python train.py --normalize_top_k=true --balance_loss=0.000297 --lr_router=0.00101 --vocab_size=1160 --norm="rmsnorm" --seq_len=768
Below are experts of layer 2 (counted from 0) of a mixture-of-experts language model. Rows are named up (a neuron's input weights, with its number) and show model dimensions 0-47. Each number is 500 + 40 x the weight over its row's rms, rounded and kept within 0 to 999. Numbers have three digits each.
Before each expert's rows: "gets" lists some tokens that make up at least twice as much of what it gets as of all text; "mostly gets" lists some tokens that are sent to it at least half of the time. This comes from a sample of Wikipedia text that the model never trained on. Tokens count by the router's weight.

# expert 119
gets: "an", "ed", "ist", "ass", "id", "am"
mostly gets: "an", "ist", "other", "ather"
up0:534528547513517547516523476511529480498509501347515448471504518565483530506541433507458548465535425462502475557567439556463404500513513496486516
up1:493463566496531524489434475495492545542551490473520531530518491506470539463507494570456590520466402456492556535431555511492581575443520505505506
up2:597516549544497473515513496511524414532529445443524519526588507529505480475489479510483456490405495509543468542429523549460404463535529568534506
up3:437461570435476519525532477480493511499490530529539508445517502614487518552478484512483433495493552544521563546437521518501542571514540542537392
up4:446470565522487501495492512586463541500500496492469480436520445553548517568473472499511495503429518525508499554495498458525464529563485512498429
up5:497517465514467466516566491532476442485499482560479521471456459497471512490431478438533465444446498527553462545421460481508547450505522515538528
up6:479498462515496471534535516466516470506449521419506504410494476528500433516499469521508483533451479512540525564548459519399477411552518523491443
up7:642567494575479507504534471500498408508464447440506544548536414567435430559522487477486548445492448473510436478485463516491490525469515506522560
up8:457531472477576526498494485503452550552537440508492525497497544479583516541481478493515515534504516496524540488498452525603486443522510511533467
up9:532556521488525552484507474529445433507514472490503490547505395560511597509493503531449545535520503467509519519545502520502436537577468474507544
up10:445455519494499548494529504516508507480506521464500550445422465564511460527518494506453530476535494431482551503455474494570505537510505455522546
up11:502422560530513489493578511536525535485494442494446596467485536465481465534430515501500491508471544496514564502410486543540513480470553515496508
up12:522494420622506538504485518488483530506512558497495522499494504536525445528509505494434489525540451477476537513523461516514515567564498481470576

# expert 40
gets: " O", " T", " Le", " N", " Ch", " Sh"
mostly gets: " Le", " Ad", " O", " Com", " Sh", " Ph"
up0:568463509486581549536503499486504459496466524493568447501432551555475500473499514508494508532460464459498525498481427468432482541455458478492484
up1:487486399449569482464400529488489497536539494508547543515561470474495493532490508471488493428512505514510536463541506625462545492482483570497504
up2:526498487505522421472514467603490420560524510519456462449513494504452503534479485492481451433498524529590451521477526467522496488506426549518498
up3:462453573475470491482490368497522467518510489549527543521454471511405454515505460487467518412439458454513470547442510470460499546477515538501484
up4:503492478493535440524460517533507483527533490514507497476470537486514521455516427474513501490464511439474506551557500440573527465491505554527483
up5:529486541447456538491560572498483487490517503432501527499446510511415549560508492500564528550520493495523474510528465550446445526480423497516579
up6:475534511489463536428530505536515500574468514462494433548450500495428413474469501487422486528551461553522543500499494425512486471498483533542548
up7:514456456533524462532557543541438513524524499492582539439475467527499486516464490590488551512425511538553449478446479511417404492468576477509476
up8:513458516490597500426457469485511457538534496447501505486462399491509510520513485541461442411562514513549487479481494544535506504456451516513408
up9:498489513490513519501480419472391491534507518517484473491580461553440490500532488553498497422558484475481521504542538516481509476497547544455465
up10:506500458518495529474496460475471515463608455489463472529574483486521505501451475441441544446534472471539460504499519549465617564493503475503490
up11:436486492476507532535486465491525541543491494513443508492511518517624474509483450446430478458457429463470563503518444437512500497499544518489403
up12:528434492489530482450436491568509448467434504544595532431473481536613416574487545491486439501503568518555541491474494545479532515522500479489497

# expert 16
gets: "1", "0", "2", "3", "7", "9"
mostly gets: "1", "3", "0", "2", "9", "7"
up0:592484511446479447500483512483437460479547535458523543488487494510529457570490513524559472441411519543490460532463452511496459569480498491496518
up1:456488499459534613523514502442483456458464417535468519504498471530549481556516532520472464489439493468487529482530535510548512555503484520485474
up2:468459454561552463525375474601524457465564493513480482500494475523462476491450507504527482558531466550497562437557530475509442484475479475458501
up3:513434454572548447559505504612477518507552607433464507490460422523498539438466512542535517513478468542484545503507559475495448534437580527470499
up4:447490476572536493559533524493537518543592564508520466517507487589455488437453510466574520507495475544494459531459484477459485472489543569426534
up5:450441480540502494549498528535441484469470568500443529511549456544471467464541507519411484498482396533523528511531491486504468530519501550509531
up6:425440573502557577548557487522451492479487538523382518544488496471502519576507490516492476524446461462472510437447461524519531542529498474478476
up7:477508516480500557428475485492477478420475524490502575430495495602472492553514521531446488452466503471524512376492486539494465530501434516525396
up8:512602460568496534434481530486451479527496504495492482533530522476503512465483402523476485505501515525546562488476534530459477513484553543448550
up9:568496475524495530496513464502492474508555435520484510501511486496473517490489517554548470487468512436530538440462535540491535450493522490461393
up10:483437500519458483536562508572490476452457460445481448539494432444518505464519536532492497579503491491490573583478551481483470552555466473495521
up11:444453474561469460562458493479547497437537500472459483465570485477529534406453525553508494577476477489500474518495527466443556466539531479468538
up12:577513495455501547513419506500533496533553475524452504492554516464469481495504407556453488515512503434561487513469502547469507482503555505519524

# expert 69
gets: "0", "2", "1", "th", "3", "4"
mostly gets: "0", "2", "1", "4", "3", "th"
up0:466487486531539463515459464516490472437483454527462482519525499503495480474447488534554458541444564595549432466488451457469427489477455469562496
up1:470438505488529550529528539521482514499446480513498492447487463514527472495542521546411509501463407494534491504567433486531542514508531488514516
up2:479470513434437523417489501520457524506518436500455491516492531489548467507513462572561481486459535607511491551483450462509488574465453506509447
up3:550467510455493536522463447500479484479498562476449522493505502546469515459470482537457459591504508492512497544583531455525441471458495460508511
up4:474515466471458557434468500492478519513533397506487468511525523491494481501533493495489488465509520592506577505495562534477499596479520485485482
up5:430478416591528518491536498524536516528502391510528543441480408520487489554512580522510480463489499536521630563563525533473466487576479533529467
up6:493467441525504437500540481518467479493440567461563512518538451493576484465470507485506468504511476591468562499448537469450586414551525455475465
up7:448492502429539554475434526548466487580496518517517468514493509567440516506502502547451494485512461510551545451520551511532495514587503579434515
up8:536504488522516482470506490479525496494469433480454486433515468477604493502545494429493485467534505488533556504604469502534421463487585510515495
up9:517501497478461469408460487582550490516603464501415497561556529478481502557488419461530500493528537565503438565454553548523487572494482553500483
up10:546503532432461506487446510492538480494513491469541502453534478531516466498497508580483496463482453498516543486474485524488429528509552529509525
up11:548515550518447486520486517528507493546475522499479499445480474559528504468511486569555504518477480598532521500541453533409494509510530501509520
up12:505482454562540523460544448546491510505493518486516488500474494559529464453490395549520498531481492534520477533548509492516462504491521492494524

# expert 93
gets: "on", " it", "ot", " to", "st", "nd"
mostly gets: " it", " It", " again", "hn", "che", "nd"
up0:550503592463532522518486455487508508539485442400534484485491563499429537482516523540513458463481506578471470541472503488495470548525488499564416
up1:482562459433478495470501473456462439483560512448479493501527479551448486536430538477496422460515517531530499518495562513527529499456566574441419
up2:492510538457519468525451499501532498532605449527507518513496462499494458511365497550479527502562453459506572499505482551526527549506478481452464
up3:446460546408446514483539491427494505569497500522501506443490514490492494517383525512513524538422491495543543520464517555548525592516530534477507
up4:446436542472524590441492475530528520538492528512479515461448441502490465486504475533492466501475486406458537515551447504569520551508566480471494
up5:480479462458519545452533490463475522555527458498483491485480537493489411536432474558497566525468419465510538554502547503518545533529512505436527
up6:521483558507528540529450450447510486508508533385520462495574492501416450531453473586485505466472501446490519536456507514536475549553523456399442
up7:550524446380590517493422469453496472584533511474513493505576536533501460476462496581501499538520465455519501490641518531465455538527514546486469
up8:492500453487493534493509459491515471485517493401531513473525494498565496498540459474465361479557473541534478475544467509467409473476538519462376
up9:515450474510452498481511406619543458452567433460465521534519511486484437490481441473482507518495500471564444524591488538493456558508492510474520
up10:486526475434493487507467435548541480533536509439544503480467463498517536535485453556518428501490464551522520522458443557417474489462511526528528
up11:509503520486534536500486506454534421514522564443523464499590422509529534517518531543493446441546476416481533478519455555416515523529497510470514
up12:494529498482561510477559456462495491510599492506453441464464472482568508487424516514546500542501435453533583493527573532535544529541498489384519

# expert 165
gets: "ic", "p", "c", "x", "ch", "t"
mostly gets: "ic", "ph", "x", "ric", "ch"
up0:458509569531501481541502486572445450482548586494513452465469504601516420502577510523479551452472491541479516521508484530518540468499488519436475
up1:517506533465476502537554416499502500442520414464532482397463553528510520489510515493556477474502508514498467579467474495487479561502565525501515
up2:507465485476513451437488455541493440513497424490493518473515487525656491530531561485458482476584425467553546478518441493474411491477510506547483
up3:466453496431460524503527534574543470420454506434580552512497503466562524470514491525524496472472499576513506561461548517420532537461505523509484
up4:460507467445479554428487406484511602535491512412487524462519481469541516544527520547506480465471548474476458496440420496552513500534449500514515
up5:590487494529546489526551507519473480515455452541537535499435484487595541466542526544509525512509573474557472565593414505525424492477468471447532
up6:453530540504489586514567530513445559589535496527527506511483485433461450484466494524482512502492483437413553496518537461415418497514513459452545
up7:512512452501531462532541473557452514535538483436563534476485613463449500483470428550458515516516573534515502576510551499488452551538522504528550
up8:462511517505483512530527507448471479534489589518434478459487478518469559635464432481422482486437437510508479552496516504462515506575485489450505
up9:541490491417455575429550468512490434504434492499493503489534524513508469483565550523484563508522515452475526494510478505433497562510594522519520
up10:526556499528455438483579508514441476531539520503458520489426562507453552481432491500482465512516530490502453563522527459425469522541492499479495
up11:492523506480531503494520381492498460548509447405429485541550546547492516490473486510471518489531434532562523514546456482376441467529434528453488
up12:499518517445522480511546571505495496517536477494454478523500516526480489494523508518576491440445500495484516493587555523534539435496449508433513

# expert 96
gets: "id", "and", "tern", "ry", "ly", "g"
mostly gets: "tern", "and", "id", "oup"
up0:515565485471567556489483524493378484550529513513504506547553484550476531506478490510513448522472494540457581506554512488437518530502483499494505
up1:475460489455505498488503424504560477488509464488577543437507489457552514515538481593446506425484508446501536480465466538529489513459502561491491
up2:519511562526427515447572497569529496463529461505491490382560472526537529520527475499503473470521519526555452507542510604452494469513496475471489
up3:443498507472525484472465514512483469508479478489484512442527438570486483530537542500443492484587505418479475490557497474454537483503475472451491
up4:538470524450501483438483508469512459533530458510504456563498550569519479497516443565481505484439506447566643509440583575466476471560523478481509
up5:463501530392495491507504492448531505481525373519488513502528496478578506473516479539497514474500498502621477564567456476463456545465512566479489
up6:467474478527503497481507578478424565524516474487494494465419487569522452582480469509516460480485463494535506492539479547472463561535496475459482
up7:487457493539500547497494510445520514468512394524449524518452492559532427497532545498519529480592461513501479491505439526471431526496484456547458
up8:434512509466510515460480493477555469527589433463466460462569468527481485482514508531449509468532481517538438474473478547492478485451543423525529
up9:515474491497507523510543537503394507494542521503515529544513530589535503508503509507507482490620487520490440441544469526447482503536493466461533
up10:549549434462514503497566519574498479506538513497528560499542514552573494545534554520488442501534434488477616448421456490516439429550502495446506
up11:411448511503488511466507459478534458480481512485528539442541516602481542523418546529449422493448493550514543495434506496418522441524488512442519
up12:462481530552573464496484528501551500476540456504543527541545460499533475505437447480502501517495499496578477504554466546481517481518504548508513

# expert 25
gets: "er", "re", "ro", " |", "ra", "ru"
mostly gets: "re", "ro", "er", "rans"
up0:519477464566490473487515584583472482493466519531552476506457507553466428577452507493487523415496487454509524463454462509460463446494526452498468
up1:536415520470526478422536469508516481545493510491547522495564501515498414591487471528408530429507518436478590433527469598505516488533498511544526
up2:517421557540476495527531536560480467539485483495563521454511453453609530542466526518514441504440526498608459478474461518466511527501555513472489
up3:488461575482461487505504513535441414506481494520477518487479537614504518552484533503448473541508390483511549519487495501422524513500560514515514
up4:555437469481532449578513436576527495507541486507472459474473478540508504428477429561499494513470494520572467509481522505492457491536552512446553
up5:499516489466504489466511436601499502496546510522538560506518518480490447522498461498463520440532574492511409486470548562547485546503458513592514
up6:537580456478450371458517534574473479537496499481514469463599487601505551491483521552526515499541523539513501507533562517455465496601519555487532
up7:595561454431515546510497460454513495488520460469480553510574486488508454536496480498456528506544508453464576472484543465475488510567515513463428
up8:446559566469490502449473467523500478476531450511564510536472479438561509618449461449505534510431432487490451573519542524506424491519451530522498
up9:513526455456492519426512466510434484538486471472535565488515538512587350491550539509440496476546489467502489518530464521501498466474563492498500
up10:550549448374490496499480498490496455515510483486488566514542459463570537552451509495518486501486551499544529505480519524548533479503528573513460
up11:435482531487455511560533461545494475478451511498493512490500466450539556486511476504468424505462477512519473530440425448514470523577522517485430
up12:494399505488504473522536513466466530519506509484493540528453542491493464582488471466439490482481475444467541498477451519487530461508528474524588

# expert 103
gets: "a", "i", "o", "u", "ul", "ik"
mostly gets: "a", "i", "ae", "ik", "ai"
up0:541493531475463552499469463489514435521462490519529562553559366479504477529501542502477501417588525408475507527509542562508481486488519471538476
up1:547547428446465522525508500461525532520467518550552519510507499576469506513508447563571484515579544575512466494513514507515475530495550517485542
up2:480533454516479473520594436553502523490496553456551480457457549482495482503471470504539537519417515576573537580436443465492453508564504509489500
up3:466513449570543529504548510477520551494456502494520482508495476442468457454490478480540435537470538597525454480536422488473478432518548467561513
up4:484503580463508499479501515550413481523530476517484454533468508583494439564498451504397477471614390499505528478549571550496490497555524488453502
up5:488492432495540470524493494536581497461519563553502544489510505462519526475557430404539444491580528551535508526513506527491534461436462478561540
up6:501489487491530487504477518574496557499505386505532518498509529506480514483498444556501514423503468520522456532508488491456520448549509504530503
up7:437483605431490576534505516551529457504470480562448483508520468526543488574467513476510500529438444463510426574501508443497495546491511465430475
up8:456515599581481530464489573491498478483535509529490490491509459514486451509526523479409376413455480467546514535483520584511447510579509553489490
up9:471506549518543553390505487603470553534532430467533569430447518463505440506462522525458473455489584554494497470532443471489463518491512493523495
up10:520541509506514504463496468503456435509532482477471502493487538464546450522523460499412470532495524410489522464570552462488478500562489497500486
up11:464496537427489484490458394555487448486520480537551516473503526565540459500519504537409460485527540535540533460527432474486459509482548503532503
up12:548475447499512581493553359517511457453506515510503531500487472520494504460508565484510528544495547472518484541458552532506547486497492568507547

# expert 113
gets: " was", " is", " re", " be", " st", " sh"
mostly gets: " re", " be", " has", " sh", " is", " st"
up0:554483492479418516519539495452526437489483472488551488553452580509476478522495485559416511488532512485472473506468539507435456469462523483497540
up1:581429462487513488450430526531518429440471470469490447427491478559495517489508547476501425411585516520461489446468524463485394518433456504528462
up2:577469520491525494490481439514526497577520589524534490488507493500435417539464474491560513469534540507510523570541417577468395500494525568554465
up3:612518528541429501491500459513554370481521508503387457511563422535532482511492504452505442461540484473461537513490501514468509471467473514542460
up4:501467448470484507410439452489433466454503535483498499465507394515529447540493521552493529416558506460538524542510561554566511502566480551501468
up5:523407486464509516503513537488475539506509487522590509504462489492463487519435467520473592469440466511511521517479455505456545544555616412543556
up6:459507477492473502497467515441520467467494512481448454475444517569505566460537558570486445370493512477520574485476508433478482519455510453536498
up7:552470480542528471481540537508526488524470500494447504481552420507586479493462480507506418477494489511527535540532468491529437470631478495427463
up8:438566490513589492522534516644498574515582439491517501497511494508538494493469456544517481487517476510504505505468538520515590546499527533493487
up9:485489521488459480494416541540389422487515504491497454505466493520525481519547533482524389466582411511481637507482522518486537442607476541461528
up10:493471514518595513524547557508524541490482482511471529445515478490529534497413472535479491495461510500605522518528527508445482480539520548568486
up11:513490506466494499510537495473502453489507487495511473495527525458488508501439474565495564494505533464530546492462510546460578488478508452544526
up12:436404559495551537530486558553434505445470536472485460483456528502564504503550525466467572475509395496462489514583462452420483556476520412524504

# expert 118
gets: " to", " with", " on", " for", " at", " from"
mostly gets: " with", " from", " to", " on", " at", " between"
up0:516552531492464519518562534473473519500422489447517540438468522539456507504567480435509483495494519508508468553518484462488476568485482484512520
up1:458344522486510497501532571497428488460420571569502524473488467515525496554537513456401503465445490418505524489513510529473544594519522451532542
up2:529491509525500512492453453514497460503532558452504461525576534481463417479572466533430456489549519460508467501546487480481391529566494500447507
up3:527493398499540533495495425532498539479586504494556486528497535488513400510517435487446521444563520467553496478480533504537441554547523478541480
up4:500501497488526488508519507542553557521676474516456479491595516498506465488495438510539529552488464453482496512607516566463508541593496490467513
up5:521495461530512566481585436436566479479533529495465525452497494463541545506567499500516514495435492513515469559518435552439510491469487576532513
up6:493520497508527522514548526523460548484500558490457472502584466559604534496520511599548477517458464476564590487497506500430514463542564532566521
up7:490560462472532445538450517533486506459553496443487474467522579475496438509429486530505502542458542551615428505520555519548489445490526510527473
up8:527567461473585478509391408512514460575557486417497464502539514518508486492470489559506500506503408548520470495516446495492437458479510516423486
up9:446514497504476511483536465530480443536574423471514511505486468563527499522444495455501516468485540577548358498533493516543473521508524526483531
up10:559557481490505539485535451516507546534487518474438532538516465448462496506409475532587456436500532528522491588503497490477492460599542566531552
up11:496500482437475531518533400474471538473497490471515454445477555520525549518475483535520538416472479513476457499498548477515456613580487514536569
up12:512485496453526492514415457503534438519502407533533485524516451472548474485420505464500493507568510504507497491473421488510544426465501436535497

# expert 136
gets: "o", "ild", "ren", "[", "z", "ist"
mostly gets: "[", ".\"", "urch", "ild", " Jo", "ren"
up0:546413537520554507487524494551465470526469456420437507556491407487479523497529450488498433460459418538510551497488505501490533505473500511440483
up1:492424494499514481479514457526563458490488460498541552490488478469542449505451509532511447500556509500538513489444446546519520516466491550515446
up2:477442448492484555431511410577468520511467530393547480476470515578463486505533496537495466472480496554489465526492468525414436540471536486467554
up3:441471477470487514482516480514483479544469464415453478434541516512497464440581458480538482509492459541590475493508482479526505527552536540487465
up4:521438517476493544489456392498529480504454579533523582483517421551482452516485500543500427492458491469465570517523495496536524535473558593518434
up5:485499533496464511499468451461558455511495433434484526445487481487526502496489493437486498525443506495528504540484492496560528465501502529427468
up6:493466474536491514392507533514466406462543486438516530503523474581492552483499498465556472516518480491600471508522521568496558496486459523487427
up7:495468481465548492426489565557443504524545466473448419453480537546531520562508475513520441474469452476512555541532507556523489471539458506512458
up8:480396481465498468451528444489514463568547500512464513490434500496559529567500460430535489502407543501554482536521492462551521492595571494508569
up9:557471462475504507466536456506525478512526487509479571491531462499548473594537516529450420540456493463548458493496617540540572448481479493420478
up10:452490536485528483502482470471460442526455502511459551516572437517481518496492537525484422466455556506505537499518487534472503476593538506460442
up11:535398509462575571420435504564455511491539514446532493449526467492518503451397433475450420527495508509463451530486448501504463524488555490524501
up12:536489482400486556514572516495509461502466484536462520474508463474586515613450517491505479443478453481495500522514513494488573555472548517454509

# expert 166
gets: "pt", " to", "ce", "ft", "%", " it"
mostly gets: " would", " but", "ve", " can", "pt", " have"
up0:546561451479501501436477484475536480510564489444527435429533444554505513474605491496479530453538462516511506487494513473518524445487545559469450
up1:491485452483568521452459485479442524516544461442551452504482551524600500438473521575526550534474465449468546552485500476539449485563474576470498
up2:517542490490431450476476462438452494485505484481492516419470487528484498548470494470469505468502516452544520507550488479539479470563482466559523
up3:512502560475445534487523491462507475433463540532538469466540451507500543488443524550529534497469503495529467624544507539436485517517500555465464
up4:551459512512464503494493498517481446541426491542495526415479483508574516487565476490470423462491496451540468544504468459486505557539578511455419
up5:555434555456475544534527499493544508434473496509536469453489461552466521451474530564485580516534547488546514581476456504517486504499564527539533
up6:483523518465544472466510529614465419507493485495472471504556588604554493519544457515458511515473516441533522426542516523473520471601495527480479
up7:484486493525503481495448541504512521477509470452561561544575505474507503490410435498446454466460537537495491496484425453497477448503556578476514
up8:476524612480522563460458509467535473575509499495544505548515501537511512553474482510463472470441441404474533474469462478488491507477505497501416
up9:477548484482536490489468506543506491518447480398524503473549457500573467483425450575523464507462515516541560495457475486573413504488501471484472
up10:509532491491490490478405504433531495522549439429515562508528556540398473602470513496440507480470485513553496502470471504491492495441571541495530
up11:527495553478452518498516478555464509408492515543602564462496533517559509521436454495479502538543479458478642505532461502476423470482500484486516
up12:479618422468454483491496534466508460487487453445447477489518517530503487552448461458484484507483458527503519514514479557515468440544505518493458

# expert 34
gets: "a", "er", "on", "o", "i", "ia"
mostly gets: "er", "a", "ia"
up0:441489463486543559475567491525555508527508485453448512424432506421595489530514529491499465459498509515449537474441472503476522491543502476473467
up1:492526441506516469511546482624400543493554524529519568451488490526588536478507506506445440535500502542480543495523515563494520423486529475557500
up2:476515517449496515486583501448493563524466446459487524495496527526457482516512526549489534448492462525490507492458546543508481474637472525541588
up3:530492447515462535507491485459402410517482534497478493441512461609540481475519523514431477464495479399490562547494495485510507501515505493435484
up4:516531487493508538466525451527447467523509488497450499556523442441631525493425537483481500501496503465488599472482533504455538469549490484470512
up5:504473561488496518465541517494447511549519510480519495493542487498497421524453486579476505461473468435475590472465517525381527577499536476470542
up6:495453527540584508503535553524514530543582428537552500517476510563492469555479451504532468427464515445499435507545420539441486467527519526508465
up7:476517471458516499533493470432498441526581529491427511471519486525519528506474441476472522472524469418568487611489568487517543565499509520418481
up8:503505534502463511490605500537429491519519542491533498499465568558497507567533535493471523457460548419544447525571598538496455537552550527485549
up9:501465422533516459477457453481484546487469528493517512405534470580497510426448533537466498425504585540511500451471553478480466525485539482515454
up10:541535487491470549475470533456414542544517558449502495460554463511569527500446493486522495417435489531508501539463495526471477531500513500513526
up11:452396442437431580533473539516452487504439515501590527490461516501512423484465507499440487499498450441459484520542427479460455516474532452509530
up12:520518494500508474493519485402608548502606440503540545541526576465482472546422531543517509524474564468534470495490509531474475558508508525515454

# expert 130
gets: " A", " E", " P", " I", "res", "red"
mostly gets: " I", " A", " E", "res", " Ed", " War"
up0:544505567460431497549513494528460482498509429555512546505433489529506413540466434482505551480502471493460537559468410472524477527548456481550515
up1:454445453528498563458578456453535464470546560501514536513487578557523406537532435455442509519512465501509483470597456536529521534537464490511520
up2:496485533527542536511532442531520543451446523456459503479494489472524473555443495585522438522434466465535501572475480525513480514582470542536477
up3:532431546514504503512531497543500469530549435489482608497527555445563527463513475487534449522429430567508470533515425509520525483509473565486493
up4:497506406475587524499454445587498459497493482471487530482487444536490481454468423528471472487469496546498487488550453506504542472450479453520478
up5:544521469480563518521529543541515475542551509521470523510572482504586516579534532495465456495536473392452545508568574580527517482496489491477456
up6:526532387490586518491504496464506479531482501466508496528603500511530506543480490504505473479503560542484532493539414502450500412506492620541524
up7:495459531495520488496564512497543547501466490465579523472480475550505492541525477502409474433479515526555484449459403466434418503434526423508449
up8:487402506466504533484526469497526526603496424490492450477540507465507538464509511504447491444443399499526458562479508500581553480545482485565473
up9:488501465515492545472485438558497449476585490514472508527536476512550455497513437493448464511516486479570503486484569526459465560508418529571490
up10:520551458435533504527513537437448505541486508412514518507590551502458500534485516536453523482501514529475576451467506566404459482508528564500459
up11:513491482535501490466452486578512475483585481532483474488501459539464529535501449561473475436464473447615486487525526598526588511516490531523419
up12:536506575476464509469568516510554510590533433458527483464550445497508538536497506519469523510391512450569453500498461541514534459494566510450445

# expert 190
gets: "c", "–", "ap", "p", "ter", "up"
mostly gets: "ap", "–", "c", "amp", " inc", "up"
up0:468464605482528504544534481505517537535524516546470533509473498601487536476494481542452511457522511464512550553501487573467529514554518480538498
up1:432374525517529478507542507543496473481506521521504502498524428482520546551453504498458482491475565480607454505567458515493516485533521450549486
up2:516491535528557462502495453498538479435566464595507488559488493507513533471509485510426515465449541482548507515482464560504553523516424529547438
up3:444565558465471513478540490484494460525545472497469531499496496608484510460510491514481461401552532517524523541589528549426499524628478487490572
up4:545510510489506514519478477562505459545534524444448519510528391540493464539516543490480541495496390501442505505438476541434540499455566517459477
up5:506463509516576438502597507504497549512529548545471492412506504572502471482547494516549510522479491493549491545577501492437543457495588467501488
up6:547464426476504467503549502493536501473409387483460536484508520502514511443469441491499543538509489497475503564500494504576522544462552507493507
up7:541562447482495459538550497508531452550592433481481471476494519614479502510477447500461512433574542496549483484492544543483489463527522552493555
up8:472458603482458526425534517479481497517573461553581532498536493547489474596473546466506546467523495469512472518557524490435522565508536505506505
up9:418432510541486504514523535475467464499480499495481486506505416506546530519482499489480474548420519473551486547555450500433528494500508516450487
up10:493524519478451458485495493471452468496491539544542496439535475490498512572403534486533530438491619493582483491534511596448509529527586554526504
up11:544479439482517527458462485483490497505471527439538512474547512497461449489424523496494492532449574505532475535532456557466498484486591527542517
up12:564539548508568555481523483490536420509534481534460467543495520474493522441493552502501464484492467477489591476462479564475518562483510505483491